config.toml
n_layer = 9
d_model = 256
n_experts = 64
experts_per_token = 4
d_expert = 160
d_shared_expert = 0
activation = "gelu"
moe_layers = [1, 2, 3, 4, 5, 6, 7, 8]
router_score = "softmax"
normalize_top_k = true
routed_scale = 1.0
balance_loss = 0.000188
balance_bias = true
init_std_router = 0.00914
lr_router = 0.000564
n_head = 4
n_kv_head = 1
head_dim = 64
vocab_size = 12038
norm = "layernorm"
norm_place = "pre"
norm_eps = 1e-06
positions = "rope"
rope_base = 100000.0
rope_fraction = 1.0
qk_norm = false
attn_scale = 0.125
tie_embeddings = false
parallel_block = true
init = "uniform"
init_std_qkv = 0.0312
init_std_o = 0.0
init_std_up = 0.0312
init_std_down = 0.0
optimizer = "adamw"
lr = 0.00101
beta1 = 0.9
beta2 = 0.95
weight_decay = 0.19
lr_head = 0.00434
grad_clip = 1.0
warmup_steps = 237
schedule = "wsd"
decay_fraction = 0.687
decay_shape = "linear"
final_lr_fraction = 0.0
batch_tokens = [32768, 65536, 98304]
seq_len = 512
doc_mask = false
train_tokens = 360900000
steps = 5590
dataset = "wikipedia_en"
Below are experts of layer 2 (counted from 0) of a mixture-of-experts language model. Rows are named router (the router's row for the expert), up (a neuron's input weights, with its number) and show model dimensions 128-255. Each number is 50 + 10 x the weight over its row's rms, rounded and kept within 0 to 99.
After each expert's rows: "gets" lists some tokens that make up at least twice as much of what it gets as of all text. This comes from a sample of Wikipedia text that the model never trained on. Tokens count by the router's weight.

# expert 13
router:69 50 63 47 35 55 33 64 42 27 48 49 43 55 42 69 57 63 51 51 34 49 42 59 50 54 48 30 56 68 54 44 39 44 47 49 48 54 56 42 51 64 43 53 39 43 51 70 46 50 62 64 44 47 54 45 51 41 44 67 58 41 47 57 64 63 50 39 67 57 58 45 64 65 64 36 50 54 36 62 43 51 53 40 40 55 56 44 39 29 62 54 55 63 33 50 50 55 35 46 44 59 66 66 50 30 50 46 39 65 57 40 58 46 37 60 60 58 39 48 57 53 47 54 49 55 38 61
up0:57 52 49 56 59 68 64 39 40 53 62 42 67 37 69 30 31 57 58 50 64 64 52 42 67 30 51 61 39 40 51 55 56 45 40 54 40 34 56 67 47 56 46 45 57 51 44 46 46 55 50 56 46 34 53 46 54 58 61 45 47 62 60 50 31 54 51 32 40 67 53 60 36 56 49 48 43 63 59 37 51 52 38 60 62 53 42 40 56 30 55 58 53 52 48 59 35 45 49 34 60 24 56 49 52 49 53 65 56 41 54 56 55 46 48 47 48 45 39 53 50 62 39 67 38 38 39 73
gets: "-", "\n", " \"", " Sub", "′", " Or"

# expert 30
router:35 35 58 54 57 47 29 44 64 34 49 43 46 59 60 50 59 33 54 57 33 49 41 42 59 50 62 55 52 62 37 34 41 53 62 53 56 38 48 64 46 58 57 56 53 32 24 53 51 64 36 47 53 42 51 49 69 62 50 61 59 58 56 52 47 56 51 43 58 65 51 43 42 57 53 55 37 41 57 48 57 60 59 33 57 50 38 42 61 66 70 44 55 42 39 67 48 62 34 56 45 56 41 43 47 59 35 49 49 45 58 43 29 61 55 53 58 45 55 45 46 50 58 52 40 48 65 62
up0:70 45 33 43 61 50 50 50 50 42 61 52 50 41 51 50 52 53 53 59 57 29 43 61 42 44 55 43 48 48 62 57 48 31 29 47 47 59 51 47 47 45 60 48 26 44 32 72 46 54 47 57 62 45 38 40 42 60 52 25 60 57 45 51 51 48 49 36 41 50 67 58 39 63 55 63 63 53 42 29 44 59 40 49 56 41 57 46 35 51 40 54 51 54 47 41 41 31 58 45 71 32 46 39 57 48 54 41 57 68 59 47 44 40 55 46 50 49 46 55 36 43 59 57 53 67 56 43
gets: " ", " (", "–", ".", " -", " $"

# expert 16
router:53 34 61 48 38 39 39 57 50 60 61 50 59 49 53 67 51 57 59 64 38 45 69 62 49 55 54 47 42 50 65 46 44 43 64 49 69 38 53 30 44 46 46 57 36 57 40 60 34 54 51 60 52 52 64 51 33 62 51 52 55 72 63 47 60 56 51 47 53 63 49 37 61 63 70 55 56 54 37 50 50 35 49 59 40 60 40 46 38 57 42 44 61 51 46 44 50 60 47 52 41 53 53 54 47 46 49 46 40 33 57 59 48 51 68 36 67 54 53 58 48 59 45 53 50 52 50 44
up0:42 47 42 60 55 70 39 31 43 41 49 48 53 55 48 51 63 52 46 37 56 63 35 41 58 50 39 42 48 51 41 48 55 71 43 47 40 52 50 56 51 54 55 42 63 48 47 54 63 63 48 48 62 34 40 47 59 42 51 45 57 34 36 62 32 44 53 44 51 35 45 57 38 37 32 42 62 63 37 36 37 47 34 46 59 41 54 55 63 57 61 52 30 76 63 48 52 54 44 46 56 40 47 37 40 54 53 57 56 45 52 32 55 45 34 42 52 50 63 48 42 42 57 56 31 47 47 50
gets: " B", " S", " P", " D", " R", " L"

# expert 0
router:47 46 42 41 49 33 46 59 61 44 61 63 55 64 58 42 55 45 46 45 41 43 41 63 56 31 47 36 47 65 43 49 44 49 41 32 56 54 42 62 36 61 34 45 43 46 67 50 54 75 57 41 50 55 48 45 70 48 62 52 66 55 56 67 39 57 52 63 34 47 57 52 51 53 56 50 43 35 63 60 61 38 57 43 38 49 45 62 32 43 44 35 57 39 43 62 41 58 55 45 47 46 46 55 50 57 50 44 32 50 59 55 53 51 57 64 49 54 59 62 47 58 60 51 64 71 63 55
up0:71 49 51 45 46 69 59 39 35 53 47 53 41 31 58 40 38 55 56 43 58 61 53 45 60 50 37 75 44 43 55 59 55 53 49 55 39 37 61 44 75 42 53 35 48 50 40 62 52 56 46 61 47 40 45 52 48 52 63 45 42 32 51 44 59 44 47 48 55 40 43 47 53 35 49 45 57 61 43 36 30 50 30 60 59 57 60 43 64 65 63 68 41 63 63 43 34 49 50 40 70 45 56 39 44 38 52 56 56 41 41 46 59 54 45 35 54 63 41 48 48 37 44 64 29 54 30 44
gets: " ", " (", " —", " $", "(", " -"

# expert 25
router:43 49 67 36 42 42 51 61 59 59 42 58 50 42 40 53 56 69 57 67 52 43 55 47 47 61 54 46 66 51 43 48 47 50 73 36 51 49 35 65 57 46 52 59 53 63 66 48 55 34 46 34 49 66 54 38 52 65 47 39 40 60 49 72 54 45 61 40 54 54 61 21 66 55 65 58 53 42 44 36 58 51 69 68 33 48 48 33 58 55 54 27 53 47 40 54 56 43 43 40 38 49 46 60 45 40 61 43 52 58 44 63 31 58 47 54 49 56 49 57 42 46 50 54 64 41 73 55
up0:26 68 42 67 42 50 56 40 66 38 45 52 43 45 57 53 43 45 26 27 50 42 30 60 55 38 58 49 44 47 43 50 65 62 43 63 46 53 50 54 38 58 61 22 48 42 43 33 49 47 61 55 62 58 41 34 59 71 52 50 50 47 59 50 59 47 35 59 25 62 66 59 56 48 45 45 41 61 43 37 56 45 53 44 71 52 49 55 72 56 51 44 30 51 65 47 52 47 52 45 73 54 53 51 37 50 46 37 63 57 41 46 53 40 50 50 70 57 48 56 34 48 52 52 65 42 48 52
gets: "S", "M", "D", "B", "A", "T"